{
  "moe_layers": [2, 3, 4, 5, 6, 7, 8, 9, 10, 11, 12, 13],
  "balance_loss": 0.000648,
  "head_dim": 64,
  "vocab_size": 8192,
  "qk_norm": false,
  "init": "uniform",
  "init_std_qkv": 0.035,
  "init_std_up": 0.035,
  "lr": 0.00697,
  "warmup_steps": 200,
  "decay_fraction": 1.0,
  "decay_shape": "square",
  "train_tokens": 500400000,
  "dataset": "wikipedia_en"
}
Below are experts of layer 4 (counted from 0) of a mixture-of-experts language model. Rows are named router (the router's row for the expert), up (a neuron's input weights, with its number) and show model dimensions 0-159. Each number is 500 + 40 x the weight over its row's rms, rounded and kept within 0 to 999. Numbers have three digits each.
After each expert's rows: a language model's description of what the expert responds to; "gets" lists some tokens that make up at least twice as much of what it gets as of all text. This comes from a sample of Wikipedia text that the model never trained on. Tokens count by the router's weight.

# expert 44
router:485522537437496476470498473507439488461548452542515518527485511573493425457402490512475501515531465504482499459516452524469471473473448441474471415449467510513501488520522463515471477537392493492593513456485468506586449633455497566494558500525502594514460472543489541521479462515532496512513460451517619540462478503544501494573516506448515435517487484527547506483530520400501518481506465551518517454462488572467517499537451488489539494554538480464535575523431481519476479499491460
up0:494497457535536481528449610443511517483477452456525564501485566538393453479563412513481524539490550407508490524483507471522543490471462485515542498575506464476508475470454536460539510435588453526505436469493484478470472540456465503504522556508463603471473470520433575511530469502519552516483458458460528466485456535523483504549486521512440508480484526524552571514524517472549480495534478563539532490445454591449543446437492482474498480498543509540529411505482488464481555528571493
up1:423476597466490433523404535513485516492512482471545573494554487504483476498490545537510502526505525546537503486536489477450509473511469520519466494476543526440568526547477544494516573500468432535568465559492500530539512470456506422481533524611551456528463404477551551483482467545408514492535486484559513508480464491500464566536466509502564447534503488413546471576537466494503535526508510508565554553505467502508490443491473563440515497441479431520574513428476529501482476469515556
up2:486545460502470455559482505490511536494485477542482486570490448524516445542573532464508531394487488513575459570501452495429505558526466478504395502458442521528525499452476457469530498441485441480551524545548480458469544575470468532518480599487485490520449555507498542527452484540554554575470425488443498480457510463550490488575557539471451543478494437454511484542497572491462471520525515496464529507461559512547545469541438500513434488507500465522533471520417451531449464546514528
up3:571452476482511480503488511524520534460511539557543490518499508475441440560515489484564467547542462414529412431462443495501498463572462561472479518573468502461602492493510483476454485458494551514474537496562453536569477498507418568485564500519522476472546418491492497391502503426505494469499544571557500543517472414436479428494471559545538436570491541506458531544482495501476475536515515433521479519499516473476518445459455477539471517525516518542509586484498463534506491488473489
up4:506507583530548406534507488545490515482475492444497587552450433547528378479497503518492530547454548497489535441515517442491556452532492503551525521541530477501548424431464514507525486433493458488558490561529484494443479497516508502554443492539553560459432477493526479457429445480482551569509472503477507488494510562491413514595521517508561520592471455467547542559562558488452457472494468554487480533519504483457469475468509543439482506502536553528530526489443510490483506447497498
It responds to: Adjectives and suffix pieces like state, national, public, local, political, and ual or ional in personal, Professional.
gets: "ual", " National", " public", " national", " local", "ational"

# expert 51
router:461504526488590460445495482408445528523518529501494504435444541520560517432503422458480541482485510503495437536448474524520424495489483459420502438436483533550469609510497434541530553427506534467512498396457466506537484560448497454582517508543533510497564457540526510519548500479512502544493532561471485503551445513502445559531528489480454495548517498538517476509541529468551460494501541459572455550515556475449490514497470431566536422513501490446503490501498488530436511500499553
up0:429467482525474486536407413463503525453480465531501571436527513562519484532550479512504556493528517517514587469550451508433476547503466400495523523472483494516535566477495499501514523473485539494524521466487486501557547502497511526576533570460512556480506498516524511452572569515508422534535528499397510446506549450536526483643513527523512501486520515456478471459526458487511423465486435474512551499511421415556428540472448506470509470508465489482508505508527503500505518598515489
up1:542511450461529486505490486502510492474518545520452480450541559457526507519527476487503392566485524563470526480508405433499468488514478458503485546451462439469520470530534528487518480501499466471496490503471517500499484477460477619403500554548495531524493444523532463503572531463515496369528439483549494471502470479523468511383469537524542519449503531507528454495592580497513524443482497524520528557528513499442463484449521577488472538472511486545512604478420453541485486508514441
up2:516471453505481474509518415439504490502550563468558508458467466502456507495433556467487560470469485605497553528493535488556487501508481548470443424453492546550500543563541497537528526580534530485550498463519528537557488543436455530553554554461559499486530428561506491480541448522492520470448503443542506505498461533541522523507421452474508514586542444513459529530532468451545479452481555481496511503536540559572534510455461528517611465527479523506495443468462533569506489526533438
up3:525558543468481437476573474520441507558482405469499475447467472504489531497488561515483509556604545486457513555544500455543479526510494474503517525597474520540504498480496411472487507557463477483473480470452537523518464572574454417529527552523495466523477540490537565484490459489506538481423498501484461480513531543440545494539389508525477561452544449509501454458496500527504522566480538505529481480523506463512543528456448479510556458508447485395478520562553526468452401491477523
up4:491482468523571529470558437431477534543457571491404509479488461559465552537456476510540514568475435434474464566504550490511536404487486494530441509508517490440518494526482489489511507500518473554491479494511421555411444538456519462496459432460537460503570425529443480525525481518571553431547505508540431544481481470488420425482489443432469460542562495472493472484472518487503518444578476495575534512461511503488489537460526485514502466504459547486554522508499446507509457534475553
It responds to: Middle or final syllables of surnames and place names, such as ill, ov, on, ić, sky (Corbillon, Peabody, Adelaide, Salvatore).
gets: "on", "ill", "ell", "son", "ov", "oy"

# expert 25
router:519440558515552431477578497504525460470550445499546578493471480556529509493480518488553528502543599432486533497455456539420489464508480422485473486499515588643520521470498472501552572498476529488515469457455547472479394519429460523535529491512484504534510471546558518488466585501520496541510504518489494517492481517506485619514532550481561477505538507516491490527579535523507520493505457508581519470474484493456522529478443488404511476525552557438494480490445475494496485456483509
up0:516439431497402526523548454484574490511483446500531441503471466440536524479499541516480564520502546445439477500478511504450480522446525520471535500393509458556478549484513459466427471532466508476498487484553508483515430443452505464566436507490523482563538435494505487562394500480532436558518501505543486510596545542499510499536540433501466435506508492500511441517506531497533550537446480607542412480487534518471497461490428474507507573455476501481489511545476505436546536522536486
up1:485540518446467507497439503501444570560458478511501493546510568483535548508459491535518470496532543489493420454526560497489493521512497586463493478472507446483509532509555488427459545536461502505544495471517450522515491470448479509467493572552551436523507404526446457499490443447441512413482534507528533516508576585493437494524471497410504520466466525502492506446518550494491518492477503441439520500372477446484581575502479541519536480462508479491535539540550482520523504622484453
up2:531494572462497513508578588424455478548485429445509546486495473518542477551544514506489544472563497445502522397485473538497566577507494468491500542496483488555480546517510475498495565494466457445517511473462522463524475476421556514521458501430530544484530501577503541460447543511524442523475615578445517507495421513508547517513522463562464522497519456534535536465525442458464487512467555529557521527553492510459471541544473534431497458561556464520554467576446496478476496492486465
up3:519528610502536409526494486495455466521511520490466484549492487469512487570497526463475517483446486478477462578439487563463477530432494430542502461526533413456545458478538505503541492443561502491530516477451452467483503482549470472433622505512462506506486451557515516529476530585508485476410530512566517457438475492504493487481445494515509431452520479525515498426402529471491507522535518510575502486500427515522389430483500545484510497480484535549538485495526507481579454532536451
up4:543522484492558460514549509487483503507448523529499518468513481508521470466417533549460506550471529537463502451492492559440469522452431541465559510454468486530398452575545454386514515524466470462528512509472458554490469464531523517545476437525501536501480578480512499498551498518460476506487528510525436491498531554535533505475435447494539512470482459462533423538378496445524466489539569537559425531445432541403432483502423563440490495462486474497564518475477490519513495499519499
It responds to: Two-digit numbers and pieces of years, ages and counts, especially 80s after a leading 1 in years (1856–1883), at age 16, 58 percent.
gets: "8", "86", "85", "7", "88", "6"

# expert 27
router:529449486417517496450514489413423544427479496526517514483521546577522556424495479511556567443477531484509504489490492500479407492517465439447515510387482503514501556497497526520525528474442498508553542418544525515502449584487467483548456484488471501461498381527490490562460496441549471541530548494529516540522458460494454509568483525501485438537535535514565485443512543462526525422524490481512448535522464466427523473412482488543505457509517504525506509546499533477546504497425558
up0:467485561459550545451569500469428523459478449562520437508524475477504560492445546508556526537499482511533543488513504497404484497524523562459522586544495561541531536542455533502594517558503508609538493527463522462485563517519466447475455569494482550538542501508465523461449472469520472502520477440451528555552537499509492435573437528554535458511546479579518524451509531479519558501484537502514474487490531461523528584557460502474456505517404474498468569494531509555547508456471490
up1:526522527561494461513505525515455507528520455499518498501500474449481471476552511532469490507480486415546478508507409541491512441503438525564569581474486446505460516414445456492492486456484474565536515536563477498552461528537492532406524546517526559506585538552452489500545556547490512557525457461495487549555449518533529506487521517478451524469527562505571521460570427458423584459465530550464539450519484451491520475479493533498489451513575562490487464488472539575465485571567504
up2:527557558455479466467496518484395475507423407474576525460491480514465542406504444441527502422552511432530548447499496547525486478499561498541488486494429537507541428522525498547470454529463488565524438478456493424492493453521432480484510489561515525442477444471510466487432507422513468544530462477467477502464484527470490571473442537500508549530494575571507504495507481472461472520482486523480480462454487454432513547602493463476538525562556517523464499516532524472513531557543539
up3:403493540525525413433573516483543489532509445450481541525413481517495526478554522550497465543499537522527515458501489512494527425469498431492456458464463486505432507550504524513531513479524461418543483511490454553399498488447488549489484505518453559558474474482356468456514561506461503452547478530510585546483517477525506433509474467493543516543474552556438470575489483474528502502479524472458500460448520450488488574486480523446449527524484501567485531414446499523506455484478490
up4:511553467442522530481562479536492494515519461552498576520445551549474448564500497399500539494514557530533480560499528486545475435536470484482455436544513494514506498507453522519526523517439510526568523489501479608465549531488528506534488513511516443465482502475563458454453449527449489534532489456514511531524448488544561528526454483439443539437520531480535522469550524554583492536445510508567494452425539464577486508512478489485454462508484380444522548450531560468432503466489574
It responds to: Inner syllables of Asian, Arabic and Filipino names and places, such as Himalayas, Riyadh, Gujarati, Singh, Kumar, Mohammad.
gets: "il", "ay", "ar", "am", "im", "ak"

# expert 16
router:505496523461547504483489515522447449497554498501528493479513498503498548494491475544535494507452507504449497457564465559427528429527426470486525363441557536484499514528538520518522589541408527499518450501462503472440452500430428550478512520529505577478553501497499537564467455517512546501482467517455532547533448494513442555593491514464434470531506456475579478441502491437473467505512468567515504466510516468460576502533466443438534505521461482430491575478458482539477483421498539
up0:535480480547568518524469473416459506514551472597454504462516510470499564462512511495514508494490476510562454527444465511481481473544594453540529477503451449458436499520484569464484541538451538447547506475469554492526511519475516538523469466508523509540515452540490533434477511470523548424515470514512622494536442534519450514402484508467511508467493501450571529505483452422518489525523493523429449551487436520560501395550532530570442582468520472483468549481525489491531550535544517
up1:459540520503489586472520448483421458490525544489539576467496494457605490505489557541525477547532558523548579505480457417468504429493527487491504575529429520462562610454490558515532492565545518479544509463429478467482494513545479512497474514522475512514541479456474486556425583561514514497544531446498541494592566552541463522506474477563484513507552521497497531595438482478491502518469438545458536520463514452480487467500544503526497535486498490509487592499535496467485538466551499
up2:507527469499520447526458503463507467485489514406524450465439472458465472475507478516542499514481471467471569550524482440406529488502457437491498478436505543471516515422478477523559526543545560490490447406498475565546472644433485447468499523414519532523563468540512530551495447425517514543508482458514549548504459544480544521505529477513511454483434449436493466503491513516493464507478516559522554470507530504453503495517458406433556443523472478467516481534477499562512482411476510
up3:452495464469549559482545543564481433492487435505573502494518546521533467530522445525491470471526481525485453441537456495464521398421538494541516476583524436492484473510491418473508532512417462510488472457533488523512493553473476506451421499511454403462497474552472466528474438531474562527543534518519477546503443464515512494532455476560431485567553564448482458486515472494527461473527606563522489471512527489532500517462563536476537507494549474502510446468535493512573510444447589
up4:524464471452573435494554471529475479508569500532483495497504534567507524503464478530453504537469446572442511486548519562440532464467465502498553526444515433579538473462523524547513602566551507440492487479461466565489521519504456491528491478515541459436471514488492443511495484501485533506519466555581539502442577447524492459470467510479517462556518474601472474517569524474422450520544437491553480598499494495533511503471506485586469492498459520552578462497409518498509480463503555
It responds to: Word-final adjective and noun suffixes of Latinate words, such as ical, ial, ular, ative, in chemical, physical, philosophical.
gets: "ical", "ial", "ior", "inal", "ular", "ative"

# expert 23
router:491419522491560448534498488478491556489523526451537517497457449556558493516532494524546457525515461437381558536522476532509477465520492460441524431479485518490503526480515551494578495489516540500495481410515464449542480524432464405492477510527544539509497481527490593484588538477538525551507478492532470486526439474488507479556494517532475483571596461484462476470497412423462449501531530538531453504503456470504530454470475415465538475553523506448455456513431536516440472432484457
up2:483570443462523573503537494582457495428482468417458451507521496456505460446492466522534537513550529521466472486511488534500509515469499535488377512462490535526526506526528514483534554535453544441532527522447503541510463492461516531412488554466473501389458520530584531487533528420398490440434484475516420479496506440490511442474548484453514476497563533472549426558555461488458516482507496444537506478488547528484545511527547429528521505484519584485519495523441469537486519503458517
up3:481552518470541481531489481525446416446443535425476474463468519468501492513585492509500474498502533473506488482568548520468490487520440513561531392480508457573539518467503505595493526650502543468460540518505471538419453554482534483471477542498486443462482501388567522433543462516435504519500562474516513493482528481496522508479467436493458519523492497525438467443426504417519513521468521450436531521463565492530515475521458557478512513482472423543548479494477496520486480536527485
up4:473484505554567493474578522504553595455452488579467473498485449577488542513525469498565511487411511497568540444566507500498473484466454488467530429443470491482543514506521533531578560531507469448511482390501511549581521505487582541535455510493487545462485495545492516510448532505489469461563490473506493487492555587485462469520484546541477514519475510509499468521454564500441493494482476490479550542482500493469560573511524456434547476581512517546505552396509473431506535540548518
up5:504509431498536523546428506487466538526427565503497486527480511531513512568440506440454575490511560427517465475535571470503498502563489457558432482499455524554499513446473518534481502523482484481537495519466475488463545514476508525561535594402505527482510439475505501477474510526515531479508494512479474514443506472503519541498481490561520515514448472613450502432508563488468533559426518468418533431468539481509450386521511509474490510488521482542488610446466500591440471458511466
up6:563532488509585543502506561559461456458524462470552568500483505531553431550547509553476463564525505521444521490516482576507537503455526470522498447511567501498485508555485480481459478523494527628446522482496527471445477497509455484475441569503443537588482472480473541480499522457566508583552417521515487479530507505470396503571408498472513492526496498538534526517484491429535544539484493522465484559496466498513550437546491439478530553505541442471458501484500541551427501504446531
It responds to: En dashes and commas between numbers in year ranges, scores and dates, such as 1936–1948, 3–1, "December 13, 1995".
gets: "–", ", ", " and ", "-", " to ", "/"

# expert 56
router:551537503397524450437520497505462511535518513428514512469460497508508567452514373470515539550520500474476485473471445533459466440517462453479502519467522525550516522515595507485526570516458517528507477481515494464512421517454473456504463514535453580474508484522500491604476538553567528521540480553556438555470513463535429597553475503558567505505520453521570457532462516476496497520514488521472492520541488481421484510480460431470456446520469528465493454456508448512502421436537514
up0:498536512431505507489533536503433412488464541467453518508466465495527563494472546453440531503531526519465465504530508513447514467472488455472553462568523470462436476532516489548578495527486459510446497517491511535465552439519462482547428497459501502489522478481439522514507491479414502524516531426499536492535492394467523547585529554409570489560478499458503451541547483493548542548537552513517456446518474437559448501517479575552463486430590478459527481535447487508557447428471513
up1:437472540479446503496495463489478574549474452480444487465507482454478562433517500507500519535545503448536601532553480544497447475502417505468489417463471526539535511456482565458455513460491517489522490456542488493506477484434514466494495504485496578529478495496501518414405466555442524503471500502441458551482495502586443551564568511540495392510425531493498516544492506472523455556526488564451585482486549523490551513489495395492545538478487444450498528510565500531509549493478545
up2:465533505506534514432489444530536494506509499491597544555534527465576507421506501443475529473495521411470507495552479523511475455471549515447568509552522509460543494508533495432513531528522436521502516474494533422520494537562416481462507431556531615494554439556570405560461499550538449504501469460486518553571437418524504434425523470466498478463495552509490505499469488480492478522515485478498531515500494445520435566458495478491497529526522535478489508561522528451492507432425480
up3:497473546540535509433485488433487561516558475530536504460507462484486529451476461525553513405539394510571498545504454523482496392532513500493473474463472457443442475537492490500429510501614532471471474454439475489389448519431491497490570524519510504546564507478468539500534455500507459496509464472623501549502492502513447550481480545540543529473487451559510468486537433522446521567456535533422478501525539497477523501499483490517511489500559453474542554536549503441535514507515532
up4:499517489483507464464485470461550528549441467550470467458555506429520518502571509386508509454500524472594416498525444555471450474523440463517491471396496558568471495447501512484538494523533528515505468518500580470475452423522493498499426501496515551519489477444444492502416585565534505531440496533477504514461510507546509542551522501478547426515570455571522537459464547578493473554498497514522477460579570520529562457499520521492496467523457518478501462559493495522535507484455458
It responds to: Plural and abstract noun endings like ions, ics, ures, ities, ment, completing words like adventures, mathematics, festivities.
gets: "ions", "ics", "ations", "als", "ors", "ings"

# expert 47
router:483533532453506488402514475526477481555532498486488508497448560531497498513448517462612489517512511538458470475591473486498495532444538511495519493503479499564493555459512539531593493517374508496501518492511508488472441530426495491536520557467506498483472418561501618472534551442477523510480482518598487488454467466487495515520448537449516480497540455476483502476512562462449478426433466482544465481435501522548525460394430479505538488541481428409538506474468485509482508502457487
up0:488504514554440450530541501467518471501442515463450428452557522593441485558464578497510521521505486520411516488530459524475557489491506571474448479523494479472608505555495521535507572479451480511525483485495484479389436481504467427512489468412456547530591435461547487528503430520531529513495434473488452456501408536498474531568468528537498465536467467534499521444489577455511535491503510514548498472485505548512541408476451456507500533519556541519530501478480469527506506570502502
up1:450410543397487495538586432488523527555581485495485468595452516553525473495458531476541479484531465478519510480551521502469531475499586520491552421511503509473501545447464553485539465520523477456519491510531559525470506498413560467580409534456547534482473499543503498465512479483547476502454545510525528500479494509516509540528455493462535413550483529558470527479529524488491493497487462514551553519451471503564591501467486497569497413546506531530522472494492539461470487618463542
up2:565547537542511453570465486534472590512467503520496527518421457508582456390492542438548482536499468524416504558487460491535520504472498486495517448487508462484506497483463504494521579491485484515421532503537482487535480534487443519463491435524479500534503498433495531458527509413509480507512495465465564479541507475533432482550553470438582473457534459450476500494484495463440467537533488549475419498492508484479544533487387488489463596445597489475459442512498497468514507543518415
up3:469481543480567490583481539487469478528487501506556502462472535486495471473579536554499506442544474486461566414501460528534486485491509462502419495506528466550462482519568522544465453453436448522493507560520474467464432457489459465490467414554491529513528567534523539502496533519472504514477487493582437562464494501545531512455563533550564553522506457500562464537547460483556494485510477507405508440621553525498438478486557526527484512480540564482508477507466538547569553490451561
up4:534486496458520516514549473469535535538515545467440452541518496460532518425476461533452488529472511527481511534447551528534522416546484457469518484529460509511523535482534486490507568504494486497447498559469516484589534527461494504471493560514626480426539532537568489509419526483495501472508537550478486525395566459511511474520453557536464531521511452550506453462477556617539509468486505401459536495419586493481565513571496506490480495442474501506563521523533502484455515490464583
It responds to: Periods as decimal points or track-number dots in numeric tables, plus sentence-final periods and colons, such as 22.8, 7., "et al.".
gets: ".", ":", "s.", "a.", "en.", "t."

# expert 12
router:593421495489511549476513502433524531514581534571469485503513487514528559530497461425469506538477505494507477532477457568524404477468452418483472450436542552565466513537535438526521468458487462472495564490583558498521466512433477519504455476544509525536458525584522555537465536509594485525452470481512535537497492491541436557508496533500477477517538416500504497501572518472526436500499488505527501445541555511471531459429458535496517439507558429433479489530497514492499585522475555
up0:511498512470474594525548537373397575484516542542524427552475496433482459517534495494499505527464457521495547470465508492491559580537483535474518489545460474522491517489543473466513556478471495497477540560435587557503498500481411510577536498514483503483443438457553580459440524513485455475556433492517433473465467504493466531569445538534473501555499478461490500513510535525455491539526518460475502445515471443513558502511545546488495468517570491495500473458526481618519501548498545
up1:419487491487450539526503540538463514578500496421489526522504478456496504494434524519472486519495628434455500554473487565541447470523503535563497542560438530509531450514527449389483570487530496550509537530486537453541547506518456528449474454494456503563513460518464520439540443503431473466483534549514500611445469489414493477491511532483502492490444499492503449477442509483516541491518465431489545473473418473509477571559535530567499482483550432490491451488492511448458452480477511
up2:534464397472497544526535538433526553440522550501491533522503443517492486523583519476506476583448482562519476511459515532451492492475520450527507515476471447449433472540476448452572526539485382463512487540504446599579469475462488500523496495554442507482434577548464527491493532504510446537501452439501561582482484551448465575450525524494500453467505467502506454501452470496444468496451501529481476518500515503493493482473528515522557396463540415453540482450519488526503547524493515
up3:526570495447441439476459554513488541549514504448505544519473496455549515453553507470431495529518527493541514461472509486461497434553465468507492525575449510516512475462494518488479491522485509542532549499466516489420423513418454543504479448496471495438396476524524511505526493513461527571453551498498463482546531547478420440496481487536530572453550540500570449453511561501445512519523501563469548458538483428474529598494551567446496528471532525551552492479488472496547528590503413
up4:523513494523502506481549515462550488501493475477494487460510487566478564416477504509527445552506551468487531525490523533513449496618524570493505498503464478505610550563531554543507493487511563515515539468475461467499497464446478558535485532587514522562488458472435522411472585504555488463472436481455483470560441467458490537540461494478474458481465408571478487469514524530491536420457487568485489525489474457457525499495436562508556555596516519473523507479526476514536573537557460
It responds to: Small integers and leading digits of numbers in stats tables and scores, such as 13 in 13.9, 6 in 6–3, 23 goals.
gets: "4", "3", "6", "5", "12", "10"

# expert 21
router:510478440423565511450569511452501479434549505455457468538394467534474566467488467506572478460484498428499490485546458545448445529432488505477504478472470517549566519469473462538500523454454474466497533492600522498437505554479473483576505553517495539535529462523566506484507547534497524527436473499544500513506453512504493532554512552521444465587532524481555489518476452490520483496466590468502436491502478506465421477467468499564457392565534499561553549521486491525539501534494558
up0:501554563473517420518445487426468472478444555551490499539497620519548473536426577477487492485462520477475483494483442468517473509541474537501530475472573456503520476485524472479571482537362469536510527465477535493494533541521535518520548498487547494548417438451516443494495470483501578443605563514476515542435537529400535538495507475468520534477533504559510468466532542532506500572455546472507495538482472572485517471497521464484513476538506523458542493467456465521470444494471556
up1:512508518531512426461515548574484478529504515465527512486494627482557528538502486513548462406496521493543401528496519500478526475429524474500478403511496476489453467425499481449463536559485499551403472515517521434472464547446523523519520518554491560510440486535488455538547512464517509487433492473532465486524497497455541520525501514525515475466568581487498542530607422524515479517469547487520491496470505516463429542484503594490451527492481513488501429533482466437496442588429519
up2:552540541543462547492492513522461484458528503504532447505531551537550511522550441475530389506539489513544561565461414458471549531446568563473406445488444597518475521468535499546541467468512431552488497464446514538415505528526504525475469397523484499456533511501528420433503545499494555501512517448532476459476473521515553514535554487485469464600554484493551484461515458487522526503446537569475518433544508486523482490556423491516490516509494543519502456532481470469485440487502526
up3:499504513480505500447483473525519576487485539489466531504533477481495403496468511482518424457569500529510551531462559493508579461461500526559548490471555509456480527483580479523487455577504449505496525436537489516562520474452451488518459466432496532486440460498518479447482451495466471421409476456489481511437497474574545445476574556471456477573472503500535494507482528450467486538493586554505520542469488508476418492486495521540584490486554388443441486569486507461452512435499495
up4:505483543457462535490493380512543497505480535475492528543573481520532415472476506498519465513494469549470499573487459525461520537470492491509488558500465512528499501511510540545506483561512562489471474530521541418572541480577489509464570453534459564502592431533508489510518431443462508401473474468519485519428466459513560502412521540517466425483508492518576423467574415457472526479427458530487512461407482499529487492547476503480567473444491543501471511542512513507506536471532514
It responds to: Given names like John, David, James, Robert in cast lists, tables and name lists, plus the piece 'an' inside words (January, lineman).
gets: "an", " John", " David", " George", " James", " Michael"

# expert 22
router:540486570471454496480531473450482456500553498518548519430511490550565527509486504504462523469528523532508505507430427505367493496445455459467502446501446515541528534586544489598477531504497489483478448406571516513525471510486462468555522531526554543472522407554639536513463512532523531556444451533568434527567432494470529552539526529477497480535540504478535517488483467453493535531564547489520506479506526449489519478484487470464460482489567494432485458515502467505475516523514461
up0:481487461455556462536500567503505546406504515468543522495471479549449479414533477539455513519459433526446473571499472482511513534472449527478425482497539465475544481502434447545452510515463420468550491490527576540494471524437450487557394514477524438488456445571510484552533434423511476427478498505549506436436470505519484476447408496493434484459500500495522519446526416467509489471537552441537526541523446476498502471503502467492536472480452490453450471455506521534485468468567519
up1:481539498519513510472530482434462508521474519579518539492481493500490464544452505507490468514514521504595473455496540457482501407460454491548422540524509507520484532355533512472582549609491467419529493512447425485489516547545530443463467513448448471504569455453578511529525485481463539526588553528528410463451449500439525553493512516545560502532523558520478458492500538509509518551503461436497517467484498521464507475517516474534519476484428524464490454492526493419517550463456506
up2:559440458470509521474446475475456485507470471500494413573456486495485500461511490464507452495511467545505451495529498517515471565509448538486468476537579515468484549475539534402471595468502502485519482496464499489556493427433399517505491483509447493477584473544547495562476543513502475577504379455443487582524505512498451484588471501506459513475507508482534491380469506462510532496481468536495433490542558550538471520539443542481513557449498562459491522463502498473509541451465554
up3:519497488482564519491441494520533469496547494602362573517532517549510538472535474531525495498483507423534468547492513577470565473481526428554491409487487511546489511513497472465493485520549536479480516475448481518512478467522522471446515512437405472549442479468505533547512491514504503509429519503465481581509516513505506418518521518556549496461488493488600523548453530498543528527411453525510517485512468483529577515486559401482448494497483484577433546510500459456589518527514527
up4:468506507422557497461536419506515569535485535534425461483533533515549458555556424512488549497476486577527542489554495430445544506501533508523449539525547481462524542592472486536529562452479541547537486510541533516522463551425481532541513431597442544489499495516512556532508480507458525479498539511545505518516488516539468477445559488508486501492552504494484519518458518457482544488476469490470399544515573463494410458503553501499484543531516421521499484499361442466524483472463493
It responds to: English given names, titles and surname pieces in biographies and lists, such as William, Thomas, Sir, and the end of Pr-att.
gets: "man", "son", " William", " Smith", " John", "ard"

# expert 31
router:518547490517519479486526521445456483475508522479492561464555490543559473455407463529514591550537466538478486483561490520435507457458436473498487512430546508549437470490548494553508508453445477492548465444493544492469508535466432456475487537553488517492504441511438480475555580480474525519499421497564526522491497467523529516572453515461473383536525521486528500480491594516441396465502489548558477511504482468478512478422479426546474484522557475432488578514514503454492543486555473
up0:484500498555474573497493500550452512513558492487484518492441480484482390467495534472463513523490587478521525543543518541472521426492544440474454509469443480509463513467486525483564532457543530482511483499536508494519498491401560469483514567500530503526487517560546466470457491518572476579502515570536490521516453461587496448480539492508495552534461537453464576563502464567451458537485434467499510518557574381455471463505496392507515536437513493471524481444469559467506476451465542
up1:465521454504556455468552486452485516511499617484496528505571515483491498538537490499546452514588504494563494521476482496390554494520502463498467506522546497575523550476474573486518443457571514484528529546498484430578533469546525517477552484524464531452551466475480558544536510437532509605493483513477517484483511468569495565559448495457518415477451460511500527521511483512436499485484569437525403442522412530513434458526507505499427550490495501490491493490451508558503452462470523
up2:583519488490513515479538527480522536437487509537463547454420497534526469475514535475468537474431444581579489502500479556503479511387498498454428475552544518545436401445535520528528509500522541470474475483527444488518527515476483492512513567480502506429455491477531465422512532555487485545537493516531445582475467485527411446554495517495476415493535508510464489438506489527464459501482554503518459525583552504474509526491429473399499576494565475504502528476517520548499600508492499
up3:521454468544445515497538461492551566465564543491528408529475569483495491444465455561451522504450503470502505576470474558474485536582452549463425568432484517518508512423463469459508441423530550427502555514523491449555490489501447457519417524548518512500520553497552529466505488449509402526515446471436487449475480498513433520531528506504502487465465459606444485501546558569531556514480511561445494545435486503464516475485478471471464502559485453487496519513511474465526514500479486
up4:504424498469528500495475553494467516515467460500507498507489562577472506563461538520545525447516472418368423510534523552493485491490460491478471487558502524492445457477473509526515505544490506459471479487523521475528499466415469442436522489448490545522502527532504466506466508491522530440526600474559448501490469418506514422520503439553463549582477455485435450512476549529565481541493511415522462443432566494574498527507503498431556545514489478479522513517467567443503555490523575
It responds to: Final pieces of names and words, mostly "al" and "n", as in Colossal, Corporal, Peripheral, Björn, Unanimous, Bryan.
gets: "al", "n", "or", "a", "ar", "ur"

# expert 30
router:496468539479541452451547464508384551493492564392503488493533500516542573454486492494467553542546474541466559535579486517436453470521506461528469441473468538536504528487507543607523530504458492447430455478545514488512541500431443500512533542497557526538487430476486484518473498519525465519544420540486547560430476544560496552532512513498523449498511485511558439502525579467529435434537524467537531468513440473477493512496473506450454407525548460494550523459488519542460496454510503
up0:549477503529482547424527461505515502516469532554467524493530478516564453502524491499500492494383473463482581538506480484501532485536473521480511496522545558569531552514428571518501527388531473503445436516499595544531535525515505514523460460516581542592479464474521547500444524471543497496456504459552488402546469452454512482441476515555501517478560508492466426436483471485560530467507525564492534456525532551491431494542431456471496497530476504527512517506581488511434474473532422
up1:544513464463473456515540489536475554422483542411530463554442497440460534491416549433483478540518454499503505488498504544468535523558514517482475490447543500428482468553532524492534478509456543474465523496579568513518552564489557481489573469568515565521495466581511456532555472569518500554500490542466415549457518507521528553546494568456539510542493528523559476477500468562510543564482507478517394492541530585486483484516499437502443503469514520536471431530481442503547516444467499
up2:502456490436543513474547447519552506486551477486470481509473524512478591498455478476444486519478556490520468504519445508532508467508481580510541485481470480526540499512497517517508596467385423506491523411462502505479445479451436445437408502432543423431527497415483528543554497514474515581533461545488486443506555518512488492471446444459464493507512514510449482500598541484513458520458477507473579464511505466510561517521434444527469440456447516487547514472514497555562525509563489
up3:508520523511528514432602491599546499455467446566480523493547423553537594511516497524503351508518417513510508518482459491496505541511453500503464547543527456477493496567462434514544475462529527512465504518549532499452442460524523501525548465514501512499454467503516442482546569455455438495431531453475471532536503466468419441514456483537564455566519491550502547472511494431495420497492546554504507477544511579498451494554524484450502514531528463507496442440514538508505528506514528
up4:518515460489545532524535448512527543514511470484495513468552515494544473569524478463536492447558508457490479566498513494516461552467506438485490456544536517572467594427568472593487501561439467444481518573458525574604450480451449469519510506441514513494487533487496523550480513541541525525463508487427454501501484536527552517538520509430517432483546452444480432516445501535529493447449516483525528495533591561443485536601531492558513478535538504539579466530488511520446529483519540
It responds to: Word-internal pieces ar, or, at, ant, ator after a consonant start, as in Comparative, format, Nayarit, Morningstar, Anglo-Saxon.
gets: "ar", "or", "at", "ant", "on", "ator"